{
  "n_layer": 8,
  "d_model": 448,
  "n_experts": 16,
  "experts_per_token": 2,
  "d_expert": 176,
  "d_shared_expert": 0,
  "activation": "swiglu",
  "moe_layers": [0, 1, 2, 3, 4, 5, 6, 7],
  "router_score": "softmax",
  "normalize_top_k": false,
  "routed_scale": 2.59,
  "balance_loss": 0.00489,
  "balance_bias": false,
  "init_std_router": 0.0166,
  "lr_router": 0.000934,
  "n_head": 7,
  "n_kv_head": 7,
  "head_dim": 64,
  "vocab_size": 27065,
  "norm": "rmsnorm",
  "norm_place": "pre",
  "norm_eps": 1e-05,
  "positions": "rope",
  "rope_base": 10000.0,
  "rope_fraction": 1.0,
  "qk_norm": false,
  "attn_scale": 0.125,
  "tie_embeddings": false,
  "parallel_block": true,
  "extras": ["capped logits"],
  "init": "normal",
  "init_std_qkv": 0.0185,
  "init_std_o": 0.0,
  "init_std_up": 0.0185,
  "init_std_down": 0.0,
  "optimizer": "muon_variant",
  "lr": 0.00637,
  "lr_mult_down": 3.0,
  "beta1": 0.95,
  "lr_head": 0.00266,
  "grad_clip": 2.0,
  "warmup_steps": 200,
  "schedule": "wsd",
  "decay_fraction": 0.559,
  "decay_shape": "pow",
  "final_lr_fraction": 0.0,
  "batch_tokens": 32768,
  "seq_len": 512,
  "doc_mask": false,
  "train_tokens": 338700000,
  "steps": 10337,
  "dataset": "wikipedia_en"
}
Below are experts of layer 2 (counted from 0) of a mixture-of-experts language model. Rows are named router (the router's row for the expert), gate (a neuron's input weights, with its number), up (a neuron's input weights, with its number), down (a neuron's output weights, with its number) and show model dimensions 112-167. Each number is 128 + 32 x the weight over its row's rms, rounded and kept within 0 to 255. Numbers have three digits each.
Before each expert's rows: "gets" lists some tokens that make up at least twice as much of what it gets as of all text. This comes from a sample of Wikipedia text that the model never trained on. Tokens count by the router's weight.

# expert 0
gets: "1", " ", ",", "–", " for", ", and"
router:086124146098115106131178094110158137167175159133076163138168152164151098164106163094112137166135166164110176081076164103094169154103167162165131119090149170172095115143
gate1:081129091188108079117199141114149125136115175123115151133112158117146149061052178150158127120161105097141077106111151186171067128146094121097133153092107100147132117102
up1:143101108146085100168122170154154083135094116128110127188104116125156132168106161101095142132119130079135094151128130112123115208105164087106134146170086182124088088114
down1:084097127144114130140088118142104095140111131090156162183164099160113101128146061172077129148131117131145171128088135106116166086096152110111144095084179069145076142150
gate2:111157153152089098174149079132180127106131137139125166126162061186055138071195149177188152185116122127108124074158111088105095104160153089052123150172094165112097091133
up2:142155159169125072124144145142173081120077100091123064143106101123145149075163095064131115045096149158147134127156126134118161177176125122191199139144117143147172154112
down2:106108125143107170064124086109096140052095133144098150127164113123148100179213089131148102126147166165115082131065121135161141158172101167079069076127157132130121093147
gate3:150160103137142090151109175121113108131143147114181077071126129134128166132124111162150110170144164077062137121122156178136190127132124121116136127145127132175074090173
up3:142091099096086186159120071096114151132132098062145178114074134138102143164159096140081097139111158129081212093186085039126163117131115166117085154130172124085088076140
down3:171158113160122171154116121117125081114180088081115124131143141176136143077113183079112137102129151092170101163057173157078188201109123100106142140080087187064131188155

# expert 5
gets: " | ", ":", "; ", ";", "- ", ": "
router:087123145097114102131178093110159134165177158131075164139166153163151101166106165094115136168135165166108178077076164103094168155102168161167136118091153173171096116141
gate1:104129099155155086157187113085051111098094117109142125165122144126118141113139069150095155142120108073148144144139163109183166149133182154102093124117091146122098103112
up1:101142164144132143090104135156144061113178060129163110128148116128086146095166142087128139093147200162123095101148149096095102153147137088085134092151172116163134123100
down1:109145128160139133112212127115101067163141185058186146207104218196135158121179107151140176086126163143150121126082061188080135153161124107093050124116125103156131153148
gate2:163140106118142124099132144184166107107140128102120080082088132128112139084128141121118140192058169137123087086068103131205145128137136127095141143142087074130152158123
up2:088136138118071125187134150090152193111100123148157090186100172104143126132078170182091086194134132093084142157162132160112165048130162090159119123173142134142115102133
down2:074092138084129113223097112081122192153145083151090174131087151105080132108086111126136181125172145172169112105137172143115170127170196149133098121134122133104134202117
gate3:128095116137150125140123151138155120115171091173140187208109111139090120151075148170153151158086169099140153175167095148138136080102120079084139088136204136131135156133
up3:098115165145150156173076184086151105060100118093113184157108105144150156117104126119154098116140203143153162092081139118116127118115076104140171134068157116133169196121
down3:073104093118125086066119135095147082128111098143115164144124126143119150104156133135152090112198121097115142133132180073148106085140112178148114140103149175116209167123

# expert 15
gets: ".", "\n", " of", "5", " C", " D"
router:086124147098116104135179094111156134166175160131075164135167152163151099166107162093112138168135165165108180080077164103093167154103169162167133122091151171170094118147
gate1:138096084119083119079125177107167092165160096141119127136105098092148170097103097134087093173155072116146121188109141112115144132124052149063121145182124141164126107108
up1:137159118119066139108171092139134199129051165183136073118168110157105161144135094116134121131111117074167139129094126121114098109135104099182113126069162099135113152115
down1:118131118160090095078109175173141121113114193164125109115139152137140040097108149110135135141164119102166120107113083115119148164107142079077158141069158124140191091089
gate2:157091161144092144102051128157073107099170110144090089191159125129139152143179081110128141082083100096088089086121162153150118130179132132121115130168163087158116100081
up2:137114144074151123177153130122064180041146126138145125120103134154067129151082167180151127126146139118123127092126142168134184143166096112062126125150112153191059055168
down2:173123116132180093106131104111092151112130125174139129095100110100177156067088133196179124085158140061142101091119097151170116112117078118126135144159211101094153113091
gate3:118124130159128176135165066157136097146095145143120119132122108094151160127187102177068095084107137121113138129126139077159181206121145149170167113128146127167138114136
up3:127055096142106145142153116070142066117154140126090128106126104157157119085117087161118127123116110151159108128125177114105113132073103126101145148173088108178099178083
down3:052132143095130122180128176145160171141092104102139176113119117130080120161099115110118128140092107152156126121139195145129136094120175145163080150191110123101159101137

# expert 2
gets: " |", ".", " (", " P", "o", " G"
router:087123147096115105134178090112157136167176159135076165139168151161151102165107162095111133168135166164110179081077163103093168157100168162166135121093150170171096117145
gate1:092088096129128163131130101115185167162173082154093112098122181138148084096139122135115180115188159126152094079152174086063106103083117157095168096122093100137156081125
up1:129094130154137133113116138157117162197188113168108075056114151103086060102088166103191107158144098096147095195070158075119140073148190172087142147200121139103121168159
down1:112204137149098102165164152088126096137119142075145151175131138203134114096136119119166161148128101122101130124084170106108119161081138167138161151154090123093125156166
gate2:189079124190072116085172101117155089157164178113147107185167145074133199096133134094093141105130146090155081108110118225137079165082125075089126181069144111097105100116
up2:126226140183117091169141142119105044145108096165132104137196132128145151154107149062127116106133158161119127141145094091085122078118114115099156152086152132081127139184
down2:130178116107172135118092182138094090129112157046137088118109122188130117150133103103127150123136143069099134137137138115134162092148144148151101142089129133111085168067
gate3:094147103174198039161114125083107210147092140103119144095143087111173169123151098124210104110126180144139108158122127187117125167134138122054087119180080088125081101126
up3:155142110138173115166181145114045096118113049108140125125124116101158088068143131075121113141197196148161133133133104106146066077138155130136105179173164099099102080137
down3:149191136133131118082141156180115105131134116117122208121138198104112146136095116135131096140095104181122168154148136152094107141030181139122142086113125054136104100070

# expert 13
gets: "-", " in", "ing", " ", " G", " for"
router:085126146098114103130179092112157135166177161134075164136167151165152098166106162095112139166133165164108179079076163101091169154102169161166132123092151168170094116144
gate1:122116077126137079050159198131089142135149101115139168153155076178128111085157118177069160086136152171124173185153098132150105114060166063150100125148133128105162138148
up1:149098107067083105120143084159165143141129154157073151141117097164119094123131083152151133081133171162124169090133113137150133157137127071101134090171137156163097099107
down1:143115155146162181142149161129100112086119128159117113110135115152125113205135072118168106133149128126180134104110130203107129099141124122111162117109098175123105174051
gate2:105203105137105150134079083182168113092117073116183106153151107120143145108126194158116123133126096156160156142138070186134107105099057105141117121140157111166130103054
up2:170090122144175084137116052135164124162061075114119154105128159154098124101163115096092165139111157102124115192126094162150072112115092169109095123134154174152100136122
down2:135165187116154133144138195139135184083164142140141159138111103132156160089113107135124087099127148161177160140140122086153123187043155110161180141072120175171126106067
gate3:138151159110079158163090113156105100145126142118154183150084145122174140106112128163135184121130169157127167096103123073116129100160122124105139123148128147064150124127
up3:106095143134151121141103104095108140111144124120145141107132119137091115100077126147156126175144097162122173225088128124154115139126169110089087086122140076105090143136
down3:066112119161108060165107100117110073101136083168106103122158118226129108180109143105124166134143163191101097116121135115098159119075209112142157151132178138129141151153

# expert 14
gets: "\n", "\n\n", ", ", ")", "| ", "- "
router:143130221093138072143101111102162141138066126139145139151140131133198080150126135092153163135132136170120105147148139139118146094089122118127128106100131127098137159114
gate61:167122145130160086161101073081168065169148094156159092133136156121108116122178112200111126120123162133117142125104066166137109020177119102151106139119148137167081110116
up61:241083109106101096172086168095079134153075143140114129132131114151128105120117106100155120175180162149092060134116099097125141115190103111118147147117126065067106095161
down61:098075169192094155164106119148170149125148111214157111191102127064117108118152174152127188084070126054096115134124182100149150162159110150144140134107152116113096119143
gate62:206123154182119145146182066107087099130194120159119165105151138160174066104104126159119173131118122067082137120115129067113077141191177119105146159073090092134102179120
up62:167145141098136145175154116147140179126115145143108160152100111163120138119105171105081127124122146144139101163110099115138117142209100163169157137077149119085139149162
down62:186097101137121127149165138086061064124178127163069133079125127155167117098091097146130118145137107111090155159120206079114159110094181125150131055155137138131132158195
gate63:143088049114060138112107121093149107129140119070086170133174145208067102127152184194101124132080145172206134124129187080108166172138135167152191134175085135110155138172
up63:105020118072166092178151164108135147152158115114120079139142115120119082100141160144141117108137056143179171128124118092108098136101116138173105122090142130115139144117
down63:133133116122117131177091138141140109174124146174078172169107200152124133151125140142171103127104183121086143076125126091115146106110153120152111115120169042134138157099

# expert 9
gets: "\n\n", " (", "y", "n", "6", " B"
router:087125145096115103131179091113159134168173157129077164138167152163151101166107164094110140167134165166107178080076164101092166155101168162168133120092151172171094116145
gate1:112162125150081136146157071101108084104170183122113135109133149140116135145138183123147148122094110100177154193144125150112146159185063099137130101158165081113161120133
up1:150072122155158164097129147173100095098151086150107142120180136111078157123150107101185120175127134133162130141099175177118151135101109166207112096055158167179168132118
down1:136055133158105137129098119088152143103101145108202104093129082068094107166135132099157143122088145112098087161161174106098132126100148110131099164088129150108067092132
gate2:136098062157142144143182118110155092080117150051139165127118147178130171172118124156142112126129188076165144146166130202073099129155149105079092126164128138126092103174
up2:136088116121134085147145201122098139174051125113122106057153129084133121132128109068105162144145181125142159184126019057109109094117162089161168146099093076130149149144
down2:174131103095132104151176096105047133067094112091155121094094087136130136109138107084119140132126056075139106102129112083124131111168125119127141079098113199092207126159
gate3:153084166144181174132084122197143143111151143113118098118184171113137105185118130065137159130143127136132096105129099096142093190165111089137182151115154120169136157143
up3:106130143161190097109167119083150187105106148121127116108144134105140074131032242139126113112101185171152114089127149096119105158112141161127134172112122166108133085142
down3:129144145128076157166113073133147124121173102133132104127160123169099152116127183179105159159105084118098120168176032077068156115155160107180156140102135131106161111089

# expert 12
gets: "0", " | ", ")", "y", "e", "a"
router:086125145098111105131178093112157134168176160132076163137166151162151101166105163094115138166136164166108179079075163103093167155100168163168132121090151171171095116143
gate1:101108079148193124134127124180128145117082120096133093065117149144129156103148113092085156092102109108146136104154143134142169150103090094078150139162129152091102097181
up1:188120099118136150171104136103122106096168141167074130167096131111118138127167099084074100116113105106133154143093142138123166155112086147052130172149060137124069101091
down1:137152165227145127194179159161123133132125142061162139107124102147130111199108103111146139155152121126050148101179134132142143117145159103152130109128183092129143124104
gate2:076118131115123084112107171120134132174084176136148125023182126130107089122152162154092146114141161091151155168139119148098096110115130119124139173137122084172094201165
up2:122077082110145182225104103150110116114176154103062114069133103113166175134136132149106127129197158114180151118086173113145232154115146154119066128178127116099071123127
down2:093125176147118181093106141087153123123184113068162127110050152134134116101136146110080100123129111165148074109099117141164133103125122180091129103128241097111052128167
gate3:104158116139196168107063155087149084085162125102158129114142127126069154114158150120088093180093157086121191140172102110116132140101121172182132123097122111198167037177
up3:083156127153169192099172177176103066079099136110101145147122132079112158130102146168122106128139133144136114084127147098147111111079092108083116126112143140134140118133
down3:155132193184139150152107127150136119169123146135090118111133111066180093177084172134086146115126115116101075105107127124158113140123124145084071120130113137137107089151

# expert 11
gets: "2", "| ", "|", ") | ", " that", " H"
router:087122147098113105128177096111157137169175159131076163140167153162153103165106164095110137167135164166108179081078164101092167154104169161167135121093150170171095118145
gate1:098134101159108108145076151111117114160141149119157127092185158162096099066135121156128112115094128160094089193100179162126184129117100064078138139099171154122116102165
up1:116151143056051104168122082076119090150157099145132150134121188099138105171123122111147141164158122112124113080099124106128143085150120152186173112119135136085171100102
down1:092167112143132128115091108080133101098154077085052110152084086119110077164141128121176147176123063105089072103089120140148144097107123236125178129084109186144157187095
gate2:145117151129209107094119206085149110124147109096122098147100123153095171152110119159138071088144115178148144140114044117179092115106136154125041148112088183150160250151
up2:130151184156089104122138074122139156106103128101128130092133068133108061156124118103142151088133096110101131192096117158111159133095148113115118170110163146173169096130
down2:093136132159143116098105094083086160121141135104097176130187079074174132122153131067175130144139112162198072171151146051159182097158102139146116135155125113091118076145
gate3:130191150170141130136089112089104183061064182107151102125089080079137085114154086159088103146101156160146129121150128121116111146142119106094162138106139164147126126175
up3:087155081138129100108173106108134086177162100152150134132125127191178096153199150024143178124141183151070076089156131098131099134136107181148141118124120128160103110131
down3:108109118143136041159155096120120141131098194097141095094135187102118148125145142146085109103087117118134140152136092167139141108169127169118160120193154125119070130119